python train.py --n_layer=12 --d_model=192 --experts_per_token=8 --d_expert=32 --balance_bias=false --init_std_router=0.0192 --norm_eps=1e-05
Below are experts of layer 3 (counted from 0) of a mixture-of-experts language model. Rows are named router (the router's row for the expert), down (a neuron's output weights, with its number) and show model dimensions 0-191. Each number is 128 + 32 x the weight over its row's rms, rounded and kept within 0 to 255. Numbers have three digits each.
After each expert's rows: "comes before" lists some tokens at least twice as common just after its tokens as in all text. This comes from a sample of Wikipedia text that the model never trained on. Tokens count by the router's weight.

# expert 71
router:110093082108161112120109189129082130092145064121125153176147090110139157154088155076154099099110145123128131143168109170153146166130140133140108173151131108088142093105152104140119184132095109129190147154129120124127138083096152114174096168082147140090093150177087131156123101144046136125090118183164108137104148108161082122144090141055122155145123108085155126089114068178176069172147151159085101128082103117164143149141185156120139172162180191099126150153141090142180111117103187123176163127113182080200110119119125074150095086143122168090077206139181164145164161106130143117
down0:116209124117132083117150131118156130122091185101120135085073173056113076169195156100141162150070201086111164074159174102135008112121126136129109138161115141139133106096142086133126165097145109170116164134129080144127139114107133108141094125134093105129186065094149115115166086159152156144119132152138114089094110155103145119110140146171139107130168134142124131148126140097078135158082187107150129134086142102120169116172141086095132148177148090135153123104145123084109174159126095159126063174115121080117133133015196163114126146171175149118174098105125099159124162166154091161
down1:160133139130129128149144134171222128138121189111061150161167150110135167123144138044146146155130151118158153122118113149058130124101157128107150127169138064165168036175134117158147105108155087118129161135167100185069149109165069171137116053097097150146154117169157146095133119115201129135128173136122154132172105135083094095090150132116131112059141114044113106153117141084160131144133121124164156042180140141104119129114138087109108126132130115119131078081113130162098046136096140084059160124125140154114137131168147151169122166111165123137120106117046112089119107147164102092
down2:129148140165142138166122100145105069138069157136131068096140148158116106078181141161149123094127077116176068180087099128059218120121171155105161166132168194132131113126116133099095101083077113183130176127067128097166078117175124125156068080127158162126153111161147148112111112145073123152169117130144165108142128100124127123121074152116174171117146163087112132125123164082076172169151103159100140146096137108121163110084121092144097125150077102151183120151166107079137151156191127178100142161149115087141167123166185103130174065123155143096083162119089150110150133163089115065
down3:158117126149173111164151101069106151159127082122154035062085144110132044153193160113163075149097120151125188153121146094047088079100201105149169121146173178118116140132125134122113138191112125121105148165105145114129087108140111137146117081147132145137129119102096133143116163133070142126179084101080161131164162125114103131140138106124101129122096111121136148152163090146136134089131132127218112160090109116152138126156154109146215145101106125175157147101055206082111093091135084153120125112186144131161129139102121126112164106118189140080162203072131101130140087111137161160
down4:116175126151121145120102079086126020128135119095131108147144126159097137157106109083133171104120161143150231148143143097150111145193177093095167158075201099163065076111095196159166114213161141122102142083134138101125130120140108161148122124106087162120093143134123128104170174112126141117160141150102069091108177123162124194138116146110112082095127122198161123160135144092073179142117139115150167109191145119085136079181102110182149121157113095134126083130128104141094111148154087143145144111110085131117142122160117128136137095131150135087129115114158137116139037071171086076
down5:142117119120078163103084106128146126118183111138128120189163137129136221091073128100052088045124092135092150122165092127130142140165149097112081111129102075118129162075130118162180169153129092123102195149123103205114153133100136140114120142067174146096073162142054161101170126175107105072147111145148094151179106109184128136150066112142143108153155139131132136150160174088173087119127136249064128096149179141098139142155176121113150125111164106088128102121124096088107140083101117056153138138114153123192136108144105130144123163136101127112129141142125099126167143119155168110
down6:157129136205156154169171131103099127121136144110134126122138090162124140111129108109109108111101109132170114157138161134113141153039114105197113084110139115167239082121102088181178105119189112180148089113149105071131053146144139086115171094123129145092199110099168069083090109117069087104117146163138172134098139129077158132130051151112177089053094102194122094134109090076135136124136195133133122123107112140142121114123158120095146135133129082144114129111120176067125084137193109173103151131125134104127152116154171107148086140170168110121149142182113146103141144155133098188
down7:071112136139084113106148121121084186104122099098124129125130120118141117072185112148126154140142112099087164128110126132136152123145169165155136111156103167097119198076118093159108115163127113137126086065095201101117153094120149151157183069085139142135082150057171091138037110117130134126142147158112134113153108109064099161172153205144069086164106171145102107158137157163101161176122142090056135121118169140144140142064086130132157115134151146105125208136080113081138203102216119104111222151118122132146170148119089140138152148132108140143151155095124094158144121118078118120
down8:096096176115145105113104166171148133149091176158127105172126071119098138117152104132123124112137103076101120173165123092071090097150131048157083151118175147176092123144032096059117130150125190096138157159075131079105193107117154186099163164137105138079105139111172077128182111157127151111116148097163087148116142118145132082160121120135085159128116093125079149104141154156146186119131134105104145154093104074180176161178175135182151096135087103163103075145160133186173086146122138114168129096124149080134144139158108107160126122154157149149149139114184124098142044107110068105
down9:135132181022101119117128055153115127173174104119094172134180163105119114172135129134121161126146121100152187143161046169113142110102090174113069126101113103149106114147156090129200136127160121113122109115156151118134153157148084113167125132151194116119141158129133112139154141091162187065111056151168128100134166099107132126139141129153174117058131077129173087156186123117179155167122133139159137149171134049109113113130152114164080142091143109139109076114175095115107128089128142081134165122143091098066200078080172111191142106165078125121167120135094147131121076117110106100
down10:199123175143145132139122121092166104158151133170096069124115115162176129151107085107102083043123144136102159255215164111156113039155069108134119100129121119068202112103133133151151098142151105120112161161139121145105125174128123144106105107139190100152090108121128142152093119091132132113095208121097101176113107099159104107097108104135106154170092133107133142145101166146155109127134117177089106110121131150104123134112113134087117098134154130098155144140198124148124172073086108115084201103126091176080131158070129156145089148099130128111154132139167156180137160156186092117
comes before: " ", "\n", " 1", " 2", " 0", " 3"

# expert 47
router:148113116158110117138129122120096123139126092168084083132186090112095086130087146112141186163181151152133099152145130132072111154103168086075150105120081166139091155162094109162156129157127083182074163122149128187094141181121117135099158142101127115143152108076189100058181146134130147087183125114128130127104100116104157106142171176183154108082163095118096137207115146092167191115094147109200055138168110175086112062092140103083146102140186083102137131085155097141120129086140129153179140100124114086101181068138149164149119166110086096145157169109122171115130121079131114103
down1:138159158095165102089148109110106146052150129169085184154119171121171119136067099047141103107200161103153076124127103172119158095144131129121112131098150160109161187165171133106129108144083138159099107123131130145061161101159133177140119160103138067136209140135064121113132178109130104140120109080123115206081111136106096083172146125164110125100121080092088069160137130149078127104089132150119165097197150156065110152127175104144110106111105152098187153108166151094161129101110171102123150116155122142131158074146167114111122186160123075132134127177068145137112165086128167181
down2:129096188118041115117124127105169132115158142081103133102099129141148082114150084172142155134124101122064106131075090136108107097103159053162133131156142116109137126153104103146157121119085142092168148058179136158174113101132174197133185159070109157111107099125112138121118101140138156162162157143136170055129085128157102086201147094104177133118111133115147115159119184074126161148186139170092142164099155104177149102159146140145137153068163107084139111140139166141141074116130183055163133099135128160096122190184139080130103094124134125164107055100134062098160133163145089166
down3:165128156088107095138120135094113131158142119104075124174144179122122103154126111080124194090089140122169131094130131155125121123132103102198133099096095117147082168113123125052156113135164112107064125115160139152093149194170076177199137150100133145112113166174156141174155165178167153153096104156135115169124080109133150109068118117104116141140157121140089127121141139112086101135159141148088089122111091114131094136192152005142142145161127156096153095103134105158113231161135120131104147149129082087103116122165143129082182115092093085150179109141159139116164028111071138138
down4:193142148157092134084078119170139156081162118156099138136126123113104081133135152099161132139184121166131138128127105161083135063119107112105093152105163119101132101188155108147127080109176129098010092108190131157144103164120199126097133077136188106135190060109097109107149117143098138172118143114125099159177125130136157160165142194160129131146131081125132123150132101115119124100159171128183097120132130115133090080104120089113130136118176053089186110072161073063156163181123124166146110136124125124102169142065144185112165191082091094076120155131102118133139132104089167127
down5:130160178069106180189143108134166100189166115142144163146168123104128121096123155076101128141131134066167077185167137085105093111130149166111095136139186148123155111136068137134118118119136116112163146110132151150111128114080181101059163087127127157158125063138161149117120103090103085113108097102168133076027118144104109111135077152089135151102182128152166114183127155169145113160141141132153103179092142106119199171120089120142133136152110069066066119186120134199114189141148075141165136202103169147130133094159121104123132176130139139084096131149150097090127106129065112109
down6:112128109131145152106130124159174170115122126144179084147110133040162080171136098146122108089135112082158118100136134097128091155046157155129085126129116075147145126106133078163159100083107165105121134129149138149156160144092154159131113084167072131147135139074086113182125063113108089142125113192119080107146193132141126125162106107186130087154109130139127174098104167160154170150082098208127159133110088123165192061157193140158124141074132098119094037143113179152162159123143114143107066121086141151146141169125162083188144084141110171144101115121125172151164081142090096146
down7:092153083127164155132115128129145119118095117113121097139123095174163105089143107127102178150117151101104107130094121155082165135098113098124081118199135144120162113085183131130151152167131172121178131180142164157170110122129059151107153142141114052086107132181145205080129126119133182099157127126109138215109129161150079109160112115125085114124101143138084179101136199118090112085126111125131137156063167132115177093100184120096081096172188172091129122138119124048128092065124145146128086128173174148167127117053126127138122167130046133122118125215143159099118107155079123131
down8:071102183163137110072127142195176166134176163158125115152135166113133117182156182110147109110121163179085100125134165135083157127101136134027161164106071140136090145117146174043147131090136113104181111089153116144111134154085086142104187079136150143090126139107119095115184116085140145143072080098131152177146093169139064129092108150192142123108123104125134107122159118143170170127125130099146106169126112146143133126103134112084134112083165130124125110162177122159096134060119127110103083089149140108109096156114062172183161111139103068121132144137116126161046152067134202127
down9:073115179167153122158124135118166088193159137169124200140132124186098096160129114171048091071174175166159153150084189159126087131165138176066128111130157091124112092136124111115188140130073128133158122200123101084154136115090138117171168103133119168109149102078085116181123125112175088170089135104086146090124110196043150127121195151132125116121170085157133154111169153130150120159077115169149077097111082161104109059109136109097158094166113112104113126131190118102108134078093098112145103103100104159135104120119083135153107171119079097117170105126104178133129146124140115118
down10:127154112108154095145144132126152146156102107106139109096108157129076129129142089143186086167117134057091168134104075142132170137124138126130107110136140117100146114120136145150159110082108154067128111120162141152159153152120133109136197123084173140189138098110120107144068149124125108124090057101137188099109152064125159122148133128148158097141115165100162115169115187118160182120128133148069096163102173115127160131139186163039178102163123106145110105116139153158099140083146112128223134088105100114085158191083093122100130075134132210193116097126127055085225071113127139121
down11:136143160083090085147132101112158135140107110135101104076135145119087124099096093173141132176111156196103113097149121105109118141103180138163145074148152170141128135107129107123156145121137160187142137119099082124114108079157131117161112209104062173206124104122195114099088171118101111088164162095078138087151139092081106117124200117133114090085149146171101168101154106103153142136152165147159116111183119152105098122105115080159138092152160084169150069111148147126155081222152076119156156104174056163136151126241133106103140163113183106133101130085136139131142127102153090145
comes before: " to", " in", " by", " of", " the", " on"

# expert 41
router:130133134098129150118071148094093139095150110106086147122096096086102176165110160087157099099145135128084134159178053134131084172150101153095106122114137121078140102107113115121137160179069098124201204161149148133115125100099179140118152125120151088095066160146093135156123165179152114103117123147151102110122185133150068114113086098148178140148091110160156166108171119109165176167188161163089191166096120078140153141186165144169143126129180137117144170112142124081138094100100147122127159143078212191091078185118125086151116127170118170106075200131171167138136128133159111132
down1:116121068203085113194117156076155139126151150092120149089117149207167162102124152066139094154135131144110200163120149112205108118090142100129098100149124156064157102132092058155116191094097148118132141096141086105128160141147159108135095165157165111127149125148172078126157144137143100098146124105135143149139119207170166095134104102121133144093108115115087112133117134165118145132129068156168107146168167173140088093048097137069166095145120155118109120121103122110186131179119168167194151112091180111128126145126152088071140080113097095165083110100156148054132104072133091118
down2:083142117149159102125132141136122136107161212106141049103119114134140135104102132189130106134126074117137085127126188164140075105143151137124125141101105173152148163157146098119100084168168165111110125108062099111114150062124130138190158180108194183143083095165161122123143105126067121049139147126132167123136129166078112109212136120136143076115138117124070123127065071192094118134148120138168140092144156141132112089053159112094167176105124183131125155164116148131118142142125047124181145122144149132195182136141091123102102116115102082165133152146105072118162105139087154194
down3:133133065131142089153149152142149081162168115133094151136105216163102108087182132168145162080124118069126093114090112187088176156132083132127101095153105130138150049165151083128058104109139092108132146123163101141113210181148123131145118086141115125112177057121162095102132118117128155142112164186141113144158098131052135122057116147146120123096103112120204130140101153140130101058171103132150154151137078160100107136082118087126130100073177149171148113125135097124152115166117151107123161135166137134119168122173219147146048122172068143120133096150108178133084108139130124152
down4:158143119137128134054130161119111102147126109109105060180146151094066088134073169103094133164078126145101182160151126157189150122172145065122103129100139082063152045142162120144123120146124112106068107117139107100132124117137102180133160128172106096199108117146153159096140133133109144133111102098212128129135096150134133126178067147094136086176127096122088116160179104050092131134129125127104137132181107153154117132117146142140079102159185128180099122118197088116062140155184059133091150157113188125085165138188149114123130146147149088175120118107129175098110195162139129140
down5:124130141120171163114165184126085127169157132142099149128137134099119106153129116164116142103165140166147136146089081160088064105108129203037146128107157116147102123110089170188162091119131111140129100143131117127140148107109093117141190096184120138130151150143096160087120132119130158113166073180094141138138100110125171103120084152144080100107105150125090087102120155155165180195090129125140168188059162120136120135105100154106103095150115053108094086111091155192141077113186148130152107131207097190119122141181125188089138091078171115157136160124117066127097161130031140116
down6:167146118136137112136129145086133112231124140078119113049160186131122058133153148150098160105134183172099170143142188144132119073099132146108091150143119132123128133161095137112153151131130127113101091177082166095121136139134096095128116091146119106151090156125091183128112087123116079144172098091158171121140178168123131124137100132137097092182051113140225142193098157120078142144121150162094131138142197092156133104123135074113135132147131117138107146100087101163174126098154066127128074140167142086123202151093154120138104054123131107132102036081144161118144169138167178097
down7:143150152124157143124159150112139110145150165175156091109146086078119131140128181118185055166160121122072099153150129099103111127108122161131120118173143202062085186124123043113069087192144100137127167163111108145199131146139114103086135101145201085133122144160131089113087205099140077123128102170129117112137143121083097141130124100112138149134154106083161193135149136209112143099145110119143078104105175145111149124136116146087125155120122158129085131082071140099083096168062128154144073165175117163179096144120062103112140159157124140126115173142110098179100065156129171150
down8:124143160093111127116139122137153121108244150112068206135178114095157166164155129113179131124170118080145135174163083134127112146155069164104117100075076145124114062134098169162150122130133146176143059113092063148142139178098176146172138141111125086104188125131176131062137144089105122135087103153122082081139133166153086140138109146164178108106158116127185076136168145131140117109107117168124102116141135139131072091142135106127084146124154133112127105141146098150151089119113134098177154134164133088098164137112156103173101094169060149131101129131147214148118120113062034143
down9:172104188131126098144111110054072114138105106132093052143148108136168107045142133123143110174156050156190137180180044119085186148084129132164122109137088123086152147121134105119090153129136132168121160167069025100163116120190128150077133152138138111145101161090117194181115097125113165110101136155152138162163136126141096137123116117145140106129132134159111095105143138119102178153104147153148117109111137044136082114128146114102144119100161144165137165096169076081151064122144175146152151125100143100107146102150133145154155109072095143090149168104150171143142201113117187143
down10:170140128202128155111113160082125115162129111126142134118100092122195147132142192128148089138145148121107146108110119146130082130135138168080111161108145134151153091143166113178195119137090158135172208104118129142100090145108088137081151133126100157074099129104077112145154099045097127128132102075136101144090142130138111122132047087146135146085199071161144206109145140046144155105153166113136138124107113076165078111163136150185116167168154105126158141127095145111118117116095140154115074193139082161092142147130139054129166116116140183114104202140157141093087157092073194110
down11:111147142100142042115102097105074111149056136217135121207132166201128176093117091157145115135097134123112093136061187128155113066144129117143139086127157136140114124140142100108100105080137124176117145134123136099100101138100125098113131127113151084135073124145124163155123043108146109111143159143114151138115123127188158125181112129090162182107122162150159107100117112150118095080159067236137222138159151133116166130136106097111152128076114115138140105165120062091144134162126149142129138116107128118094090135133173185143077080128141113102138169186140119160081133187081110178
comes before: "\n", " ", " 0", " —", " 1", " 2"

# expert 27
router:161102139204170120132185183180094130087128117134095157072125123132097118126126105098167153084164155173147175164176157096088137114097087133086116160184106092162109117128158143161047107102172104120095134135143081097146103115103139097144122090094108147145146105132103132112124168110121099149145160148152155143161169123130169150144074097125123130140111095084061175090187074125099106084165207140118072102129107104112156163092121153112133109129099155180175126159117113202175097111076167128160064181145185190134088091116106152109100085150168085149118140147178163144141101144172125172
down0:121066199148165130178179135126145059114183188115067155211087162103147175145158129131168086148134104083122055122111172163114084149141162146178100128054116099079114161097161068154121163107136092097139166126118125136137144160075166160140122147110088120131112181139186122087110124190131175143089158123151136168141133199180120166094155098127095065121130100104099097103124137130127093120148103169201142142140126106123103121105150175148106085107089160139143111137107124165124115141151128071094150074100164126078103124115109155159173100175124076110097141153116139104111140132055111114
down1:155137157062150070179119104187135098193153115170106153112159129103113149090125127138063138160036109150113127103144102161136047120137161137146130134129134117088089137141113080153119103046153086136124125050112122181149120134167126153122161137113101124114117115101172152115086044112155164102182127120153109195101140127109177175132103079092172094159157105187167124140154131105111175141191100150118100070126134127111140138091193083173131133134135147093117102097147137113095115102166134107083119126151165138127194151145168142169191100094122101163165153134156053162158091158135116151
down2:157105153076106127136167140150167123110176164092097149142111114141129083165113141111145117126122132083088139143104142159165151113105090051162139109156169153086147105103204169093112184119106149045118159173111136137088104116089109134204131101087119121183122099109154126142134138163139121140146165161170129120101221142147083045143102100129057097127131073132114199187117165077101098102169138114100125111091120103097104128123149138170146123087117155121172100130168120219121109095121155097192145093116156126135140138118119135109086140157103079160100150104140141118213189107177098155
down3:104095123190142116098131147156137115099196156125133092123165151087121146083116100128135104115107129169140092084176162135111126025206173136142154154128131096119123182091138143151139124087092156144159135155108107121193121136151118148087138106110099163097134163161140159113165116105118127161163103176134120095100139194139130108186142107122142078084085156148158117029174056165112158125130108151142170121112123128102123160177119078071117137113102097109121069159100163125096160077136136093163083168056142155179140125105158089115007146120160137123147142169113115182141131160096130121
down4:161158122146156168158169151143110142121088157140153096097121140097128071122104079155121047158168108167126137096108140110069141161126139127147073053180083110120148096087131149187177092096110139100132091087167167141143108098092138131159184173143077147141146126108103106101102102142119110076109141063101161133152122163145190144123119185150063162130135127096131117122166154102084095120186093139118142138054141154161177128118097117103204161175181099155109151106085159120098072188162151120129093140122078115150156137138186146090142087142141208087095137134045130132117144152132150148
down5:144116198129164157115106087080152107136154128118086109138077169172110130120194151104132111070124144167153108105094106084149114144123116116119117154194168162178150098176107101113141119179111110150103167132083193105090112149125125091141148127136118094140082148075066142101120125138126154185135161122139167116116191194079183144110134129057143100075131073193096086174108119154094126137055136168155159100166140127095078137135129140108192106103142125159188162126164100085147077108077116194102131127124141139122131159154137118052155153100146108106120158140177084130120186064096152130
down6:119136163175130129071098140162109156109137134081117161142188129110128078142123201102102132062124133165142134110125110088086166096135122117093083140117130120141105115176118112155091094131135158080120168130114165180102173174123141135130162132146129137076154160161121142102148212145188124152186115144123116184177141134173131077202104135172143072163104121136107170118108112076115137118108116130149122064190114082079132125099142147153083062160156107168113170108105124101112139107101150089088132148087123114170100159120075130118080098164137160113069092120062180122037167124109206149
down7:154157153135091135197111079113104143135148110105139124136144079117106120128120207107091148193107189111164104139112152164146117111124092171132161135167124112138133085112116087028168077064129106133158136123115163079154125159148098173163077165200136111120124109094129107130147163111109117115150179129111092162020125138114166112107169139101121118131111084095127117185104068065132092149051133101196121119078131142084151085134128103164118162188075130114124102063171157134145121120106121108138144144204123170111132119138117178162138158143112170164139108164176125178104106107169113120
down8:126082094117161171142126192128166143083131099158119148134154126124144184181130142159130110094170160066133126145155097142106069157131121193130107144185055115175106086110085131102134116088091148147183143104128201172084107131107102115110185074159146154118146103146138189167154158116123090123085087146175096118101134123176154113156125105081125137122120092130090096144111188172114145111123040141081121101084099118171154136128139204063137135089112117092074124071140151178118171084084153146148147126124124112168134132118115121157124059103153125139097162144204168067129128161149121080
down9:106141153190066127081071123106119097101087116164153119136095105135138156171125157167108148124163182120183076102161118125087150130125143126075107113093115119149132133106152193109123122136136079198142082134138115148112084189137099122089135099151160176116170158117117176113128156108183133104111108129073091130140094125171188086116142123237110094150144139218142062112116107144124129132119102115145107128174177155118091100147155088103166208100145113141160161144137133131068122063100155104196106088135115132085104128088130177140121174092094184130148102121117125185107070136146144081
down10:140153108169072133126151152090141145105102109096165124141135146125145093186089176084127100162084139136190096118127088101154150153186159129165209173083174101063163093133057102087144141121099127107142133103182153100047114134133128120143125097153098183131147141158119141121122108126152096046121116111139097120053102133126092138118145165155129180161123155151092155162085171180125072206126094147107103127124200100121138139152143102152118174141120170128095140152169109123132122118088127113099111058145106079113124124146151179117158183113074102078108148153125116169175169166072130065
comes before: " the", " a", " his", " birth", " its", " this"

# expert 67
router:122136161099082158119151173126179130099131164064123157144089086077156120176134130124112104163093085123131138076082140093083146055141097165111146092151167135103110149180137140124196085120082129158136120153072176123098098061123075105105119164145110169116106154092135091151134073192083137145135113058133113104126202134157121179147155145159126154092169148149072135152125106117071127139094148087114123101117153091127104107151164101161156099167164099178137141163056142111124144247175119122112116090119086199127158168119127103147149097166159118124165131136102154069132139152126139152
down0:108154109151121106140157164113157177106183099180090089108071124139069105093155097053133134137072118178132122155117126136127083137193078091112147111164136154085143204141127136139105170146160192155090172092141128122164108125146093144146163147123105110090132159207092142147103123171129171142121124072169082138134101130175144177131095189136128109107114169135139101133153107104113094128125114139149144057143111250096072125087132118139189146155129158141178109100126101152151093073074111129134108138115153129179099174144114102116131113104167126131095147117098127119006124107117150141
down1:135135117222096140078160131099130103085142119103090085063158170138172167165135122166104137154126174093118108142013154214091102087155154125146109165144100122131053119094104133124147170112132162108146106090123134078107154123165168124129107202092081143086131137174111105137089172182109131131084142129144127126124117140120090145142202102128141113114109116143131158158133108103138128097143188109162054162135098075131163095204121123080135072148086098150191142153105130083150143165143114172102120175089112089137107136089150107118123170110155214127135123115104139096167123139118095126
down2:154135159190101070071105145188123151132130145157181172122143182099119152199078174153129170133134158157132115113133120108159166140146132148080109135172111110121119115119178152130183165122098084128117090080096117200148090138110163104105122101121123101138125139135093106116173129160155141126056075162127135153155183105145180166131157159136124105058082104133142080174101202103117192133173123157086120126147122135115145138075143138116141142177069134113136161134126137120139117105024115081107131131145137151073088075064127149117105193097098212110088151096098121120124069116101107109
down3:095117108115073108113113142148162075159097114071142108156101152125126163148117144126139144200117120136110188102169182185115125120106115127099165073164125155123089164131072109117113118158121087087170077142047078139129112058074128118080136151137171106121079139171137233151103097093143117179139120176115121110174203147089156182166106101109098159117162121112095161158188131103132136105150109165120111144132072181142125167074134191137114159092143119160134190109135125067147086126080132195141162101150144084118182153124126137138149101122155149081092111090096091124098135136150148121
down4:121108093143128177156153110135172082126178110158088140129119156099136082129199154165158097059148160125087133155124111167146107112117112153122131129148088162121080125112184168127157101076136102138069115147120132071186124094069154152094140112138135172103117108120148088088098112134099161119142221138182155136111102144207136136130084171091164121081116112132131091088123101144176126081157161163078102136104095139117164162129119118094145123125102121071119137201102159188133197168119172115163141140061064134143130095141162071033102110108126170168089136122164161130129177100120102157
down5:105154136061144091125110111106133100172134144101142064125125134115063133124188120171119117161110110130093134119128117185125116090141105173052144166124093100170146133097101119170132140172152131139139083080146132078085124072172127150118149181125170141122118116116087108162173165141089117136101117115094076107167156107139060083106118163134139138112108168169120118054167092156139153134084167128148158067154114127165153143141138093117138074115156144182104130139134052142141168189111088148130171123077142112127189226178104119163155100131109143165176114029125140169070099165144134142
down6:167106106134117154169108177120086046151096130159130085198158138169185111143183108195100077122065137178143138143101148058142096113173160199129133161173103137088095130112098147078145125099121152169140104124109113052101169089114163137078132131210087158140110137150118142159140074096122146112124110128086167111072185090211178108103087173102091144131119102153108149100113112182150114097128140192147150165096147120164145121071114061144157110114135149129145083123121097189125099193155095137099127150105098092121170115129114126159125078149112143120103135126143140140101175141134143132
down7:071092123130110185120056088138163126176159109154152067125081082112129114136126083072109128133103146102136094192117181070175155178181174114143176171124140090129165154118089186128107109123169150099117182093153146082178136130124111146173095136093156146116165102124138171078103147095220147121183135130099133121083147107143136111123171107114116151190112125084101152096116069174174133129145068112133159146082084164108145133136109170138094077076120141129084089124145132130192117141198116120119140155123146106188099139113126099130181127095080143111137095087161172155152146094105116074
down8:158152143128172169152162126129078123170134109138153109146131145104149153071130120149115083154110105166178109091125129177117136104150146134107137151129154103109088152126176169141145099100094150104091136125163104053150118155145112140106135121095118099180122105063132101111075078121112107117131174144089192130121193167102080089154101142141166119096176133000132112134125160118158145108171100064074174093026137158162134192128129078121111089167071093107169125182118133112171115125153158129165145118166130130116078118163145137133119128113164081164111127183158107141113182133070144192
down9:161147133143105161076119104128133083158140119105152140149179131131142114138108162072116100132081136139113146098113172138108167078145161089179115141133145180109092139179091255170112074146105151141150098142164186132126104129079076098155084080121134135099141146189109096124168103113124148124074157135106063145098179124142159147105169118114088118133127103129172153041124117139150109127073156151131177184133167134179117158164133122092124101100096124140188164131095144133095130094140149088107081135159105117148134176025088150143093101114097156068139103102116200175122138132108146094
down10:125093115091153146141125175133113244162156161171131163142121102081111132205149149117060128111063088147091120111143090172102128143135150165108099109173071149081147139048124146132176152169096150125118099159117155081133159135173116098100144113091093096131066171086118145102123116109135095099109138139113171173188111186131116150155146137120090161051139104145122080134098124142125121147087102178119114129134115129149110144173167112097172137094122129133175145147122135117148201097115138062101167108183080118159061111129053192185155105123122076094102123166148121159137103150126142139
comes before: " |", ",", ")", " century", "),", "–19"

# expert 42
router:113119184162115092103085087080150124133151092113128113110163124205084139164112173125145121156166094183118056155146142141065077101065134159134135116099153068156088197190088150149098115148066151100131149148123126122110154158153130119119158149116148081103160098084120096146166181118166156131066099164121133147121108100081154151127174121135150109103101125166088122104123145114165139142150125061171103152169092114102114090161130139068133104162165053122197114082117140145137151156123167131144153060143099064151170159109146174107134195178078116083135201140099140122133130100146141115
down0:185152060086088139086106140132111148147118163139165100109121081154143125110116059181060119175141107099112142064082123117173110152131138098153106073159112124139215169103129174136082125072082160126120122163160154091168120151188094161186130139074109161127094126133100187104079096170172113118212171116170101122141145099182127156120141114098106116182149153093142077123097141105065128171084144167118126121127217142122131123151166127167154148133107115127155115150144147105096111171127144114122087080135095126122096174097136067094146137149147140107122060117107178130164135176152088148
down1:122113160115159129103120132091156090115112152156094101175154148155068126086124116130129103112194116136083081165115130100098099094175149129159072140163108136142192089131099187142144140141107082102134137174122116091130163156214172165081072119129089124160182092119093119099066171182133154122159106121096173075158154098106131153112178165167069111116065097102123116155131091144145157118082130152131132091103203142111155119132199070112161136213129122166146154111104058071136131136105129138128117096097123160196138171138109118144178187125108138087112133100135147097180088121156127170
down2:132092178135125104140152083143120130102086149164054128131110073148120168104104153043139167118184094132122117124127062129090172133124139115139150163100114123119123153115168132165091094177139156156140145114162199133109118121140131110168088081199095109226139176161142109127126123180069130179073100107135102158137164101196127142134120110171115112132073093119168098171081157125085132116141143117134129136187130104155088120147127166080094134066157181133188120133102177099204130111122122064121082108153162152132126109080155115140126141109119185098052111153172131138174103098090108148
down3:185137154106117129120191072071173150127202078101120160118130145178130106055143110105125163169071191130138097152101122143119112106102144157172159124200112088178122103064100117122143128155102145153079166102155101165143132103145171169113107075114071105100175173154148115109121095107127048164160143071095095158161143136138163168083134101114099109121147169094146110198099126142144114155143183083105147113120117070099177137146133149131094172122095091081137112096171107131077120156131052193115165144173122139156137119180124074090109139068155096131147148105126138146138096120146102129
down4:132146135110127118086092142110146097145231146100093142090078142182153162104118148145102153067144138090076102192144149128152119137096136096168104106125096086137084124142081142140130119089097153097144092127121114135148133122106113151113118116091183171100174122162138151128122099186173071130080143167117112144100093069074154092133092133140138142136180116172117157191061134129151145145128128088103107116074148123086125191132144120125109154129165103117106098099222086151142093170184118074194171119095094102115191064100100160182143143121063106161122133125150178155180154162138169103
down5:097165130126123091127157114130125088173104124115155054094146147075132108129092136212073107181103126122140131119144122152124108156105074105085163157082129122101147122092107130200132163099142206091142112115112118147101089076126096145139087143177081208136120107160113148164098134079074089118126170192099195095135145082102097131190157091111150123105120159168121154144100126131187139183135145105070152144138125100151180162095130126155152122120079111088120103178211190092114127143140085144140145125097148156146141096139186079122125086094070093126114101125144104155115118155174192170
down6:158149128134049044076095111120115124084129122099143157089170127080140068144136108143125078108163117115146152140129060168179127102127161154146135082143112143188131134144177138143154155132169139101129075113138122176164151143106178096134152140147209137039159157066116188139111094185146123177163181089084150157145101133128166115166140086104104110105130117101193093050085169141147166096143117123097108139113157067176126141106124143096151153129114110190223102157133110103123115067161133096088122111131098127131135149066092170126132134101104156136149102142128136162141094166141130095
down7:102142111158141140105127132080144080110123182160134096190129121128094041115075185126115076124132084129135122145125098119126169084118122181080127165130143093150142097148060134103150059143098148103112167142096115141173146104123075100127186110120134176154173221105091123214118112154122126124149131124128183170146152105130126151120124113171096054098108169059138126069087152152118141159055120120128117117133128172108149152132146141132126141124125097140084087190148110165110212130111155161131095135122114087103115122135047130111101113147159209176113182124148160167133118175084113104
down8:122131187102050134120121140129118116124124147139103145167058102153159175118173145127119079153127128088155127136126097143120118110071142124202167094120126124102127169152157111166090093071094153137162098100086142126068144188185135188098097137130178110130146105101172143089122092067137160140156116191095139090166109112175162089092074165141122075125115146164099073141125110167132131134136099124128107231133130109187100148084136092100084096085138077175125179118112110134144110126177086115148151098170129123111165132099216152132189164142099104134153175146144112106130052115107114172
down9:160142124186122164195128164182114123111132125091123146101086117123142151101193151086144154080155113108140169089092124116152073133205133173195125137143063116151113154150085144175163120112108145134164134140075144121097123152144119100123120122156158106094083162133191153088135136125107129109113138105177128134091144111148105110095170050100141106143097117134155131109139125098056085090164063124149055094110096117121125118135128167131117093117132122166177126142096124162068181048129132119086127157141130127167029111106141200124147118090140167147124151199169172050112166107177141132
down10:103123067142158103108168132156132126146134167188147158149134123117170126109136097150146186119051069104105121118120105141097156164161134135108141134131143166119208091101167078130187155069105130084095166135138127144109136106147139190171057112128099162138141174088106156134095072152158134062156139132110184067143192109111111130129111098121095106126159183081105115123139110146158132112057108141136145119096145109132148118088183078117144186097135137098099115166125128126163112085071174106128132056084206097176148116139099053103143095130141118157118147134171110143123115141174190205
comes before: " the", " to", " by", " a", " in", " on"